Below are experts of layer 5 (counted from 0) of a mixture-of-experts language model. Rows are named router (the router's row for the expert), down (a neuron's output weights, with its number) and show model dimensions 256-383. Each number is 500 + 25 x the weight over its row's rms, rounded and kept within 0 to 999. Numbers have three digits each.
Before each expert's rows: "comes before" lists some tokens at least twice as common just after its tokens as in all text. This comes from a sample of Wikipedia text that the model never trained on. Tokens count by the router's weight.

# expert 0
comes before: " the", "\n", "s", "The", " his", "W"
router:513491504545471507444511449546502475456491489503507501479480507496494426505464524494510495503526508492488482542462456486428506484487520524544515518483471514491498522532516494474479505519562498489493502504531499523496508554477527478469495484510484460462524515497483497502472451469481512487520515495495560486489487486490489509566499495502515513475510524555472554521487503535505525531543
down0:528474529502477493529532479481505512511534556468476492502516515496482540445515487526488514470515500465506496510482475521484516445472563486474527497491491521541534534494501524491529484474497464521486497494504512526533512495530492480493546492478482537488465479480537500470528504474493518475498474497480543501529549507516471503515508486496518500522491536485487507514546469482542492496498
down1:454499480513496525495517524505488462485512505496496449508434522485482518547511496503466505503466507535524506493482540501472536535503458463468465465513479521504530515525502486546530507495523522502479523492517515494439488534466503509487529497462501502509490484541483507545538540526493493502520501492474506499512513538495485450482490459547516520516495496512470472465504479478514512503508
down2:516528503472500519457534512520533481526439498503486456479492532450451475504476481524511528499499515487489495511485499443471537508501546479513460461523539505541493531489512479474523547459519499484537533532520471485486526523471532501500493500512510485493503516512488488488502500512549495485491497531488480490519477525490441494489501528544485482490501472539505513491487501522507541480484
down3:495506461471470489518533497525486482446539509499493480521466493498499523535511518490458493514509488517534486511498488457527504496532440570507538467481494510505493510499522553486514459481526496497498462466504467530519495510489498503519490529541525507494496513489471540488531481549512499458515492477551502500527505503492491485487467507480482494521540523542492466529498460514508469499474
down4:505478525490468482494445490464492497502478473475516449495468470539516488498510528486516507515567457510465500492503475521501459535484493494520481501476475517475506464516466528508504506477545484516498541513512528424489506531486503504514466466470549528462471515470507522528477495446495516450511494491511529486479517506507516539518503462536478486469488516537501517530474494493477525534511
down5:553529515515485505474493512523532521517492501529496469496543501515515522503496495484496493486485536522492470504482484511542539486522513559520490526498525534509508531514514545467513524515478530480488511500516492520513515498477475520519519492535504532501494455471507451529485519493482532501535550536510455508513557549500498442493527514529511518502486493495482485480518514520466526477492
down6:552493496492524506469482501523456502466517514500554538518476527521525464525525492517504473471520478481494467531510516484497478465495526531514520526460482491483471461514494446478530495477491447510500433501498492535490502494525531456480501469506486488464522457486519469496496541479504483486515529478514503545470511473508493513506485498501482482514528479511487498498478508501443494463486
down7:511486533469484485499513476518500532492492514506445465454498528514495511485504501495520494502517461507491484531497498467529488504526523511471454485472485529486495513492462497498499530533476528508472486490483502480523520513534507494529534492513475497517558476492489538520537496543485503476519470534509495520500461510488501492460498540540494522438475464497506544497511477487537481494515
down8:507537515495472465513474475471523437485516502498469515439460502547483488510515536509498483484528513510481491527518522483530516495504527508486505485542547494526536472545543495525516512542471557502508457477480481481480471492516515463460489543458507522505512522493466500491517480500527521482528502495497507457508511478462508458540477475555509475522549514467502507516465497481521507536446
down9:502472444534463484511534511530461467460482514533501494519494518454471522522455485519492488490498502495484470466482536471497495540540493493505519484509487487453495495493495504516471505498496520493536477495539534504511513455481513500463534462462492494506521514495457493471508523438449517457536574512435479475522485503469487456527526480507510456528526505497513483475497496495474478490508
down10:516488525500488521497537485486504537498509567504496502462488536518514498538546516479518488498503526502510554559553469489516544477494525501510486508492513486499485514518492502530491482468529468522486532520486487492537480488494465538463532495516529482457512509450494509479510509477483477491482480488514461506505505474526481521504517509484490520502459529484459504485500531502482483478417
down11:471542505458501490495487530474485505524508494499533496523509505511479524486523518508468470549484490482510485548475496510512476530511519513466479504481520499539526518462515487539512513527528513494459511511520522494510497473513510530494475461484507506460441463492498456496501504522488483507463482463517481463508454494514548499516555471487460513464514493468497492520474495511505544502503
down12:544542486529504525528462494497538457489509466468506471514503485574514546483528478548478492494476506471512491464504470495480520525524562485502530526494541527491495484503471481541502494477492543513497503576511479513496518432482484525505523545489485506490505502519506495477505494508525477515453528506486512513503530533491488498513474544541530479524505544510510520503508529535495487480496
down13:513511480524486508474470471522497506482452470513505517520449491526471528511518505475479461449519475511511490516551507530481460505490484500493498469516496489485479538543463497500505538423481457501530489535492474502519488531472491522503496536481504484468486499537487516535500483479505549475499525459503502503501503502496504477474516468479540524481530495517521488498480520463492544528492
down14:549498528522478524453507486482497493472490479479548487503494519505491481469527525514538471495520457527510496468495488537537511504475476501491535528502536496504481503521459513514487561497450493506482539517469500473544548470533505533477510471503498476501499553507510493445493494450516533522532476514497518453471471539531516480499515499455531522539491482476493434552515531500525568509518
down15:502476512506495508475493490491475493500489493494571545533477504478485477505439511512492485499461528494518533529521466526491487459507503515503491499507461480516488497514486497474501462524549516514501504505489492476500473504489555472496467461488469442563525479476489514484538449472490526491495529526456513496492529505536540526485503484502498528480524459469501538506491488519497483480474
down16:499492494503545516477496456500541491474494501486498509506518527527469511483518503462496496512491495549465465503504473470536498501498503452488517531488472506537531507484521539475477525454500492534571479476495509512506527463488501497519514489486507517465501483456501502498482505518521522494523503488519484495467501504561500469527490478516481473548515514527454515535496488500430509524504
down17:526554522502490478487493453537482529497534507465518509470506478538533485486478482479495551470479495512495503517499519464518539503497490536528489554498538490530510519514504494508491490525512515496490508463493527508485443490503499533500494496538513519511513467494516441543505541480546542466500484463491460489491551496499496488483511508473491458523451526455454517530505441494493502543510
down18:536500458501469498500508512515450559512519487498521565471476471494538540499488526494498562510476502444551535529488474540489483453506508470487491519490494500471471540512508519456471496480503512488531501498511508505448496500482481496516465519508494477486482521512538480508491493509484517518523489492482476492454519523504495484542496497504478496488514514516464500521467519525570489489539
down19:524485504505495471506517506463503473479506490508526503487487501471478529498518483525499543510540537490533466536498488491477500557500518510499529478480499504539531525490507502514502559517504501500453510484524522511489506456506504504498502499491522463491510499530510505457496528527524448498499515470501496498503532490515525479538549490522458522501506536496507494465491453500512524493401
down20:499484504491498493548442483541493469471515515523532473491510492479499505548507530506482502499505543485509521504506491497527494502465528492495501523479457465512519501483535509517498503484413515471477534505522505466508533501509512509477549527505512499513497523517468484475499531527492501523492478501499472557487506487496502511461502479503506533509507478481502493496480498463473526562545
down21:518538459529481485482524535491477479530534509497530543498489517541469505508504510532533537525479474500547551507517535488487519538523469498489505459468517467506507515553448480526509503492500500497514482481458493471447472525486515530484487469517441478537496466478525485482457486500535507499506468453497510500488514510534525464468536490497496507498489494449468520526492511535535498474525
down22:475526505537498494478516493484520454552514491493507472484477482484426486526510471493513481504505467519486473470485508525524491499495508511463510461505512476475477548513453494483538503490476574515528499523502532497439502471505439532529504461498498458537492469477502500543523509522522513520498507506491423513503501489450473489440485469482494485492524481527492527477495482497538518500521
down23:486508469515469497510543504491519478512427544500485525502509515500509526475493485500465487546483521495470489480488509500541467521497477459481461514494483502484505513501479518503579462492487508472484512531524509494509547478517527526462503513468492523496492500534495514519455540525486486477537550514548479519525475522491527538532482494550511506457506523512552470537519505517488569439478
down24:493506493510489457451503498511473492497494495516486485527511501529510527528536500450503522496461431520531506519457523452489487478493470538506513477484509522467481501479477462450491472516514504531517519494501514501484487505486480496474510496466517464529468477474496484529503474542477574543485530494508505458525525507478476501479504544512507491527555491460490470524494519528505515531468
down25:531509514479507469503512458468478504506510467523536511467498519468496454475509534471528455478533514531496516501499465526524488487475507488497553532473487467490481512528493521524503501497499479500509525536474528498521505479502577480504462554507508448467511554515541492456496482502480512499517517470459476482540490500535515524494509497547481480512534463509520489498547522501479513526507
down26:501496505510503537454499452525499492472510542555459546470517541484500480485552499511498496482502504519553506515462518514481497489511513503579513496505524489473501536472494502457515565516484528471512506508479487485499474494500496478504485515524521526550460516497490530507469513494493572459484483487528527473518529504466526472516458511511523474477503448487511477542519494487479547477512
down27:489468507459517514554482546525473524482497512491435498534486520475472455503516487551441536477478480499491473503503503507475475515507479526469517482519510526546501537531485499520485544506475496500496513529552494499497451491458533515490512502453502504478492505516519511515475485500515488479498477479544480471513530513498510505486509481505506499494527534496531504527542508521492489507511
down28:522525522543524546529462486488563480472508478509510485497519547492483517476529463491510519496508503487459505524528494497502478479485488506475526513516472456516524507492499530524497500521511467474493480466471464519516530533492470544482493506481525461471505501481498504523477461514463512452478453509521495520511532465530453484519484507540484511481484515486479495527500550521474463554508
down29:510483501499483482495500494512485477484478519497568514539482486487475458526466519503501547506512513532493510521516488485494485486491561530456511508530512519501524521495502502513499555469451543551477484531490478483511518509502495509493501508454494529500487480526510492552542487512512491490489506524537515537542541526533490495469502548486450531465508530468488501521490477512514507474492
down30:481532499539526461508495479486516509493487482491481516501476486490504510482521483501524479563467472478486484489495481483487515498465473492513485508529521499523515508535535538553493492511554500489491497506546510504486499528539492496505556512471548449527480485510519521502518458484546514505543502466494513465490499495480499491510521491568517511482540484414520459508479513507503517525477
down31:469496509568512502497520527505488472476458501473465506481507500499501482489496472497533471502557467490504479537509522515499425432472482503521489471520447513451451523529459513455457439498553501466483452515516514484494542510525489493502482506479481474513505471497498542482514498501514490523479492495535493476523469474479514513547537506506486515468526471484466515492504514463501491510520
down32:511524476496480472477505498453459495508503498501502468466543518492495534513538470513506527520495491453528511518483470538479493470479459455507474490521555473505539500566526523453464477490499477524462536529478518514531465508506511475511456482469490533496527501534504488455472470465460510478517506500474472498481519499510520511467491501513467475473488450505493518529528531518493573539518
down33:491515556524535463513471503495477466504465497520506505499471476472506540507547494499522510465501496512543522494425470540501518511543495521504461510505533519493484480505510479467486470582553490476532511479530485482489537509462476492484512506511490449508480498520573490493510465486517508535525492488449501558505466497476462484515491489505495518456498490475509481513500512499494527456516
down34:501465517498503470510467484513509552528500519514478486491509449509475495525479498495501511501539483499529577483505524475508489479537466504490532409467451497507517501480448530509510475511478501515485512481501513510468562515445517516488470518544513489501494523511528504476496507518505507492487512506456493477523486502532478529462522537497559512490493468542521509511465485510497498511502

# expert 3
comes before: "0", " |", "9", "1", "8", "2"
router:479495507426507501502452474544497542513517465493498549535468476512486508500480476500496530509500508452446498489489450477460507519530514516484476510480491499509505529501484517473490497508478510486465511517493528496489513511487458511532520501518480515506464514504508479510518491468513468492522538452532533459443479525484491502491475469490510529483512490477519493529501492498514485472449
down0:472516439499467491457528523514495506504564524481509530525509515510499552481470500498529491510508469480500532548473460462572516503473448530526512476530483478503492494453488475522478460482481490473508488485510506484540490446499516523546492537509482505498502517499457508490503518475557534475527493514479480513531497502471552560511515514458521515477475514488522513476520512478514499513477
down1:521491496526507485481496548489556480488486530523515495484494509460476465508518483518541549522537511544527486477493526480485491501457536501532491489491517470531499494527509528520510486490533441508506519540492501505471490553512507469503527480509472535502518445560519508507527515469458466550505483516543526500486520488551493501502498486507503485482510478494500466476459501508504514532481
down2:450488475523501483491485543508455553497514548518516458496480546531526519510512522499500523532552498492516513495467557428524530508499503504535479543493493506537496517516524486508490491468552462500505503493510527507486487476478489517496496543469501454531525545483483505524520530516481511496542492494455487498481484480474536480539549485506508505526508469465481476500514509504452480522456
down3:451509500477490451517474487487487508483509476504498534523488476516548537495459472491481514484513513487500495532510483496463539511507495503483461489452467506514463527499490505500533502479468481502487527500497501442466484504510544505590503499485555496527513460518476522507496494525478462525528508567478479502481544465479505480529483505458501471475488495490510497479487457489512513477522
down4:458538485495500537481519487500530494508484519532536538552536494548512510481477494422456505530533472507481475487530486510480513494448492503439492455500512487495510501465501542507492543564480533495497543525529477495490521565521510506535520492485476489488500535497517487463497488545526457491513521486526507482528463513472546492460510499533476493489467524504531495517500501514518489467510
down5:513545500466541505465475518542503492488512489508521541504457510515490511516494477464519464513538493463521510495507507449501467491492509503478498538502498463437527523490485517466463512493468527466475541470456507492488504463496475515540457526475501496538519496511476463487539511495513508472510521559454505515512481461501472494527465504479483459505452508495521490503519481447477475527497
down6:479465517507467495498515522475526533462488512520513476513506505568510542534530508520522520524479527479491509514520474513493471519492516532495490514499526458455493513491535483489496470498490491481464500489458508530495489498437480460506499515507491527471450521492473495484497472487501504492522524450473470527521570487506530512495517539498487524567506509491514467500501491488486489481515
down7:526500519533459509493532487472500484528491507514478532502501491478534487486481461521513512490474492532517504497528528507494516522475473490496478504510511479497478465487495484488535462496484542497483487473507508485534499545528524518483498531457497480559523480503476458522493517505504464498495550497564518539502536505534504509514533476512518495539490496503496472479500464473526513486487
down8:461490497468528509495546457452515453470473517531514476488500473496520512493527485493524502479470509506543541485469422483530453516519494510474501501518540525541515530539568454556498462489522513482530515523501518499533521491493493548460482558494533487527502476515559490498464452469509482488506508511543502477480524539457485507508494499505517505500540471491499512459467511495507489471500
down9:492486520491508504489508496485494475515473465517495493534474485532522461527520489538456537512473521499495514459511501506464520438489465524499530486493473479489481485483523526486500487517551505496513499507440459479473511471478527508548517516517500474519518495539467475475523501494541546504532467517483498475504485484465520545475528488476472465536470505557504523504520509493481483518520
down10:513478535503514508518484520478455456513469512544501464514503523499526469533507502510496522521461502529512468501451518494487501499509509521571498499525484550468482481502514473490511535471522526508501541437491501512460498510504520531445478493519539499468490487513504463471508494504474508492461459500479470497493495499515460457439506543493525488531513510525486531470481529512467529545458
down11:512514511504485506445545493441456508531496476463456573472497476540474504476488499546546531497513474535481480490496494501533501496486478497474488491515494518475516545552521468464455491525506544508460513523508497465474480493465503461525476484512546468506517501478543466467552454464509507473515493514485459510517529475506530464468526461493500494491498475516474487535515479498476492478495
down12:489529477470528498462512470501481443485489495517490496518496467492515480509481455506492496505505498501470479520518490482536496464504496495520508534500496521545553466540539513466515514497530517493512523490506496516499468508541471458527526508536555499485527520545541491448488519493542553504489503519535478518486479505507515531557475538468490487485484489462494489487494495509500513510480
down13:493487488530478547498505496500549531485489497478507536540506489488559535507524508539512487449525511509502470469503497504495510520498530481533520516506501481452526486508487532496508419514506559531477496496462458487508524491498456515483487517500538489512513470512508511497455519492498521486499480510522484490535482513497511446510491510462505501531499496556450512503507490506499502497526
down14:488456493483500511515505478531482494527488484488505518469489483510494484503484506515509498504479517452504536498478427538499550490458484476460512478457487498479490490527498520517509485467517516489490479498502508515544491504529440518506508459495483534472510573468506507544495521459492515514564516490533522482500460520467470496513487496452496475508475522500498496518518545490510523530508
down15:513535477512490542498498502480521509514511499475488451498553502469493495535512508479541558500496499494455491539493510531485507434500483524502479472528504485512482492480520460458518482566513517469474458478480495521467503550507475469525489493478527506486519524497549538545523534507479477516525509539519496490543486540498492511522485475521560484475512537468500503516561474499489478498496
down16:474530470498503484467467481506472545479501513511499462525493515479505475472449525518522524449511497517477492503505526545525517516419545468493514467489515487554481513510491486492466490458544490494532481505540494509468458470524525499494509479469461504527545458470497521499509489462503502515506509494509544525484477530494483513462490517508481467511501481491506501486515477495519490533512
down17:517513486513494499463545520522491535466497527543497495478523522497522506519504444466504495500487489521509538443495521520522506474528482497497512488506530480464523512482493458515511507509490481511490544454489499452521539500538473493465518517455514499517461507488520518515501490477538468554476500477534494476501523491525531472529519507467526503485524503504469491521549511503528507539468
down18:533483503472526529477532496478481481532524507518534514510515512533539482506454553467479474522494481486462552508486486524504527468467437508477501473503474509492469507505485497474497488471500484495509546511508454495535507507481490459533500553465488532556473513477494510522503473512488492504539490491527468498491521449529450510473455508510459496457473502468492507503523498477470479471466
down19:470470517510505510564535511490494473510505475470460512489502521500457503490513478485498484511501502498546467510494507522472487524508493504510510477474530540424497517490476547538490467516481490532477513482493501531489524485496437484479520467488522478501509525473497530488506487513487476489481507466534511485504511496440470492491503500522522536508518506486467499521444540482534524520521
down20:525512463451509525490480545550479505515552519501494530540499467515533486474482513514504501498496505495486547532531478483504512540509539507477485508489508512557494505463450545535494487474490480496491512498497486519477469484458539502505454502467460534518498496497494519489492494493470503495463493515508535496447515528540560506525496518553472512506490512441459515503505476477489504518508
down21:557511482516531517524465509499532550490488535454505452485506493560530496496455497524528499518525509498503459527480522529456506499523469532535458500507520516454479491575522479481488516503517479547473519505506445485522482489487504435485491484488535490524521522499485501509533484482520497509480469515498459501477495510530501492475532499548499509536507521503459534506505565528545466516511
down22:448463497468442494473508499493502451492471493516495500512494495512537501515481513509478519513510510463489526504476483452470525498540474473544473470477524473486492519467483526472484515474492527498505470559510521508471554466471496502524487488497537506451453532508508506469505493467496510536466531488474479528520487515494519455468485520488505483506493494490504508499530497515511484499518
down23:481474522453440544530505526482493500509520518524493505535492471519511498501512501486521506468534484558501455541479485499499507499498490510501457492531509515472520502474469501474493484511433508500492474494494490532531488501470498547464470488526481536496464504500477476502517504478477440526507446504564522447480479494556513466471530507529481465499483525549553509494464511504517508511539
down24:483498507470507498516499480490519518480488468501556468526532519527539494529513521500470489500509461499466488493483489460510444486498494514457483491478502500496491509483532492561524446463508541461491487488502489523486451547530520457509516557521486509496510482481486485505507512460485458494504497548541511496479540514520512475506490525514504447503512488477486511488492548481524452518468
down25:505483450547502480537526453526495519487456489499541455504533507507478508482466496472517493466471504486521483481472545475467523521484492469520451525488468515508546522509486496513491503451525505500525518471472470496489575496453447519466473449511479485474507471521485533517538532497512478485525540486473513521510475480486527481533470472506480519493484541469456474464539493436547485486523
down26:436498493489497493525475502500517516496505509476520554519520463501474509541477499500539521529507536433493471509528507501459530480470529494510496469503543505494493511528495550465500497479519499512531501473532495479519539492498452507492460487487465547464531468505492509534512527486479503512533497503522473510502490521465519486500541558473482479493544472493516500516483507483521504502511
down27:554457551502493488505531462498492485521465484522449526496533509501451503489497531510445491538541482493464506479446464490507521487509497466511511525452500497511517513526509535500535476505471530537574535523503486470486492491530507473498453527480519519490510523491495468459528496551491541474487495474517538515505511506523490477528533505524539488472518498518529490462464530527476513507474
down28:520503493511532498480509491535515546497505552534493542490477489478495532526489514529476451490508484506510550486505521491538501487523494497518504492474537529515524487486539508461535506507454501485456506496517477493507546516493469490528477478512438503524493513516527527526507481460496519481515486476507467527464472491491526503504487532473518515492493513429505449518472485518478487517475
down29:521480490515477501514505482458529482521530482480518528540557531485473524488505516501516488459476473496522479509526517504526491523485469464481537455493495496508495477492456517524507459471502521532476476503454517495475484471502459496492493457471504541512445470513475523538509486491494481548525489556533469498482519463495474486520503504462549523463486506520515480475498483508512485466494
down30:504507472497521491541468511500510471479493513507518500521467436486491495493468468474533499492509467497544460475468518498490502525510466476487514503516512481520515490539472538489530495526515465486504524478504515506537504516503549532457490505537485512456483514490512505506508494511472509479486487519463522562464502482482486485474472489564489524462485517510481486479510527523492494549534
down31:460533481503518486514504543531484473462475511477487496499493520482450487494517512474476468511503545495474500498482506546496510489533487504484474522539500489524456510531480504477500511514467485493500495549494514515566485511520539479527469544439507485513490514514533520523505486516479489544429468483526492486481485496450517522477460495514502523491512460511509545461555486453503489506506
down32:521514496484553511484499554534476490472524515512494494536505486513536487530510513502498472493550521508496516484477484511523492516494496493509502519495520520536524555505506487512473508530498486549498462487481500538490550545531495496518503472462498513460495487519452477518505489486521494509482485488476466504446488521460479501506450448523564550488480511551503510534515460483525502535456
down33:475484525505508517514518527508547489503486497497503500520492497470544452472523478496493522503453557447492510487544460545508504493492497488489537524478496484479503507462490534480508481492524511486488500542455471526475511490431472512502512539526502467528499485533475521519531500500488514542526506499486508447500527528494481482485497498524482510519527482499487506506512536499507507459512
down34:509450534489492489513465528564519467490496487515471480529545503516519516466504535494497515567501514488483470529475444495491518532522498509499481513487490492499522459538428500522486542513457484485533521462504473517500485493459534510519506483498495504501505485465490532504509496493500543495510541538499496496473492464481484490496495546521490490499487477491508472508503531477500486527495

# expert 5
comes before: " the", " a", " his", " an", " its", " their"
router:496514508477492514549471525459514463501502458518507480499483487516485483471560500498509525522467510528536494479472505544529491515480532447527528463532518510515489487487492494557531530480448516522519510503504505512492521463492505519501542545497454487492487495519512492490509583524495495435509449506524489486479532476466499470466475525515468486551490500481546475507528494433474483491510
down0:510468529492489466490504531513512484463511505524499502524492493469466514509495546510477465513490494515491478467517510476505516532486430511498463549508544521545525536532513498458517536463545477536450530499510488492471507471540492497488509507473487522516474510490532511501480491520515473474533494514509520476546517541445484506493536524527492514504471491470513501503485469478464501540501
down1:547522535541481474512477487459483494509496500465535498503540495512515473507458490512478509466487541491499447498525485482450534497540496475537498510518506513501525534544510544474505462514511521515525503541424489501477503514474528496496504510509479487521501456512503538501454521492508484466474474544497494522524533516530536463461480489526526461493512493504509522499526476539533513478495
down2:530525497468518538515523512528497473472487523495492471453516533515488468507490549520487468509535534502521501569488470509505521474484502485527489506480515521479518505498460516564492468497487542515482483477478500487514469496494499472478520485538514449499507486515494510539496481477501526474526515493479522509514513511451546554523572500500489464426483515489479482536479454572477483534491
down3:497510478512524490516475469558515557449499513490526468490516482491472499460538464498477522499504483490482522490532478507511498479447483522402523518490541557485488494500494467489506528420492483489523531502506468518480534515467503486476519524546468493523483511485521524482550486504519505520505489462517476492466543551516488494465519472536508502464512522538517467484521484518481460500505
down4:509478508475511513502469520432448522517532485495497483509504524530477510519490473525549466494483525456526471513502538494532514472471527445521467480508530512507478519544511476488465455493532503492531523486501471523562446487509499508501501526518496493516515523495491499555511510517507494529494497498511537564526503501497473469487509468495550537507503482526504518493492517539515558521497
down5:570518458472510492483501453493500478509513517505451465514536516527478483531507465532509559491461486472523482484531489530501526510504471513500477468489545520555479440513541498471479529478467499464476553473468477482521525539539508502482551504495495514496516504511549477519538492492471488507498528488517471551453508494441508502529480500516482473501468485452418511501483503473535492487510
down6:464461522500509503492477500437520513511545524442488521488531512454548502503442532511463461499478490531547513529513553572508502519531505461492490457515511515527495475488493496518533518489514533525507529468522526495471543528495504486504485465462508499502495510475500509496474512518534516509445522493501477483522531478512507537486486482473507534540526487477483509502497507448513531514468
down7:479535507499499489499476507512520487495527457525531511487502489482528494457508510460497511498493446489495495476474482489521480443498482473498508522467504522516539476510474479488538477491520488504527523492486485500526470530451486518499491497490460563495562477542522557473538506469487496469468481486446471497492522526488550527468515498534519486533507490504496525504547462510492522488518
down8:491497519486483508468504531444476471487511559486491508495531531478534476490497500471483502482530476538452485536511486510546495518505535487440550474520481506524513522518466510500478543515474552513491503511523465480499495523552459556479500480529523494524548542537474528504515476499479461548506491508479509505452526524492474475498518491528516517498497496497495479462511527486497479528539
down9:507478511510529516484514485530509481506569527479474479469490496470450484480471505489470541492511531494519518467490518509445494517507493497529498500527499486524543509476519529489505497472485452492471520492500481487484471468516481507510505512520523543506553525491510500516483453527500532522519497471490549471489441483507454481498492528503500517496472486511483480527559490556501506563477
down10:480534512538462494496504489494442554482513513529446477505515521494516454496524502502493496473509503498518529496505487498500521525506478502508509529444512512471482497501476521500451498506455457515517475505518529498479529476524497500479521501516507515471509466557510500485492491457545499467493466447521451504493537537483479507579509486512538476451520533517480528475532510488535513497482
down11:506461533514500543496530501475500492502471480533500522486527505493508498477478533444489521471545496496534487480456486490514530449519537481534461485491483493476511520474483465535508519484491509482490433483479500499513503527521511512516495488491515550493530483492487465489466481497482484481526507459538509493480498505517473435475511508507502514463470476458516474532505521468516490503491
down12:488472520497515520544520510541506473477493510485482453523510527504505478478537470499523522471517471480511513515527483478545485520536520476483513463545488511531498482482489437487487554479518532508472491493503543503504475550483506490470521539539470489512511541494489463532508462506510502487497506486508471463477502531532489490504449477509438520534472553517492498497523517496510500481463
down13:499484521484495494473511513459494464520590495501478512502503523516537491466482500479520539452493463496521437506487527510518558516458507503482486501495487546511528489479540432489504502487472517482444465482471521505493527513471511519485491508515498530527508533512513495517516523515534513482544503530480532461482494494508515481509478490515500478473499496536496497461481531437498509468503
down14:463490447503464505469508501484517487470513518499501507462501512511474466504476479483511475501505475472490497509512524527508531475493482493508458552500533520516501515495496518505467468496498472477496517476475489478533482521489521475541510520514471497525492517513500472479495466498482472525482510520489513504500526474494475532520484472532498510470507460493495481498509493462503512492464
down15:528537516510474509534521475466491451554523528480545459493484500504527455516523502516518496491528479481490488497475447462533515430514489527480513510496514551471499470515460457468473450441492445519521478496501512512478504493473505530479500515511551511484547463509545532509489508550529490455485529496477532442520490529533533527485474482483512506491479469495558502512476512500513502493514
down16:507541508512526477521506506469515536505486456524439490549478508489531496485510523503516507499520487539491487488513545496441520501489503539535513495496485479485493459477523536483475528483482515511476480506501451523556525495498520533449451507504477465463471489498529516482479503495489502477472449507511531554479531489528470503471489516486492524501535507480507513470444506545502443512532
down17:476482490508491522472491472528509457510499555503443507463473497481508536491544539501517435501527487460425547529529463520470527475486478500467514493506501480482436491523457499474478450467500463503486464506470522463447501500513482466513527458508515494509512508508523524465528506479509546547541499532477517526555509512472474454494489500476482471511443488526478523471500499501456452512474
down18:496524507512524543500449476478504456460503514527524517482518513520549480509506523472493516518531452496561488469469522523538511503469511517484469483473506484460496489455500475489462471497493485514497505532498503455513472508509513529480510482494511505506510496511508488468503484466490462498500486465529535515604462471491456504490489466485486528487470464502487529510495516498523497489488
down19:506479505492489447510540478495504508479478514500478440513544525471464494512480497462490529482517464476481504464430496513486500516493482502478499474524497478493523484447527485548513498516547487502502490545495437463497535482508496477495487538474514519500460534527514526497519459488471489556496497492499491510469509481458549501517560524457483531490465493465471505439508528534513504495485
down20:514502479516542488478499501457531464510520484487499516497516478547456527460486494550530457508527530496501504496497480464447494465463510541505499508450541472469502570524469531480505481482477554493554491500526500460511522493542521513512470489502470512481522457547483527477514502531498518498517479494524489512477441483464477464493452532512496481498520544499537489519511508464501509470514
down21:529499509516534495479519519515530493454516486501480500529522489530541509509467508506476509501492518479509521500495529512511505489429513533488528484514491518512531506462459494505476465483476479476520499489531466468497520480480496480524523542447461452458487513492479546468500542484493470516508514497554489520465498466506500519485474450524510489495540481480480503511504508489506516505484
down22:519508463445554525497502461501476505556522491483503545481481450485503509529482481505526490447473522531512503483491481484506475498472490468535507528544519471472502512481508486506491493492513468491444506487520514473519522515495509513493459462538548519491472486505469500482486492544513509509497522499516503455479512509507517514483546490474467466503478517523525476482476466494501526454476
down23:547495499449516483494470525532511467499516494466488460457486545510457505519477496511505515502481486532548530534514562474508530560497482476533523512525501488514522499500460507489475523523557489510486485496504456527483499508516472499507496476486495508468486539505493522500515454487496484512524528524511535516476524470474480510541519458520510554508481546508519521531493459489511515552505
down24:496505522506510488518515504505519500509539522499527496509501454494495510508523485511508527513537560543492488486529504578474506522488492544460498522471516521507481455466537481475515485475492493499508490470503518537457492491518492468507470505478523490530500475491551503454486479508535496519525519482541514470461474524492515492460509504521484488555492499504522516460487470506497513478528
down25:504502472498500515491502496497557487507455498488501486481540521508569507528517554462501479513467477481510458541523491522459437467513503462514535475520504465468520501482479481484539499473530532525480522494550522515504481505507506498448479531497495524492478438530479479551504557464512512482483471516516547499543505541513494522483527513518526451523489499507473533480490542509519513527510
down26:520493445518503473515515486540572516515469556461496509494498524549490489481501528489541520496451521539497526488494484487490510463544484470503490511462513498509492471481536478478487473497539512488526481470514487503497499523462486497502508463490474484498495523464517531508537507494494495513473493497557507502556472506482544487483452483544481510475454499519478529482478519496518504552499
down27:489518467478479433478498525523479516519545518527511515485465499475494494470512513500478509523499480490508457487539503483530458523511465482474482536487538518498506481513468479486540520496481476469486512521487505483457542467506477474542469497478516508494480531547466494449479478513505447451516478473466476494489525491535487479501512525442485516506521497513488508508504509498495520565590
down28:464512501536517483525497525494447489518505540547471516490506533517526513507509501457471443525490509521497520488457484542544465534491508477485522471490525491476500527488455511492516465523486483533479506504488501501468499480480512500457531452538479470484517520473504462484529534479512508496517482466468449529538516502461500510483510502501539494445509485536464492514471528480504536479470
down29:489498524485497504460486485527471484561561488511489478466485447536474480518526538492532538483488466468484473446525484515474563534515505520491485489502478505553508472549498527518531478472522484514472505505478539512457510512516473526567539498511496467463468497487505500486490465501492537518517486517532486501482522498484497494497508478506435468573535463443475521468486523479465514491491
down30:508521525511497502429465550482481502507502524519540505550449483496469463496474463504561513516491475527496497529458513484508512490488495543481518540532499492497493466491465494535486489495542414458511496509526536512466493501498511530496473513539526536488511456494492540523465510454493507477518495500488510454499508494490510473495511498490494483530503508510506486504500514523532468462482
down31:481500530500508473450536520521567480493486479496495494480514538547485495525503540447504501494489490499494487494507466512536485490464488508502529466493490471505518491463496510512488510533500512480539502483483479468490511489505534475502514525478533460487542478520557497505485497517508543501529487530474465461486507500556464531525450513534488506452524455498487482529486518496499496476473
down32:520497473485492515474448515522533485451503418465462510498503535492472528500504497542449544488509490532463483479515475485507482522486533488492539482470494478467495488479490510516502529476472560514515528481466457536464531496497508515531516528499518530472545522455523522486532477524513531528519492517488515489516520487515481515483500467496535516512479482488522487443499505505541450525533
down33:502494494503474511489484506499499503504533501495526508477488515468477513489495490514499514483458518447507490481468489516533452538480539536503489486503526536460497497465496484485467542498450512469513425551492519540502538502491479544483536473529491471478430500513502494525494457522499487488525485515534511496588538473522491452513467541524482515453501508453510506530518481492483483428537
down34:489484459467457520523525458496517470539485502486555512456517486544504494482514554491495495485492475507511525491517487531523464498471518480563466505462513501522472510489537455480489531497513495470515473489515483567529481493513504473496516483488522478487486506483506532492489516490467526475532498497510466524526476472510473479532489535464489532497523494536502544541555495479538497503508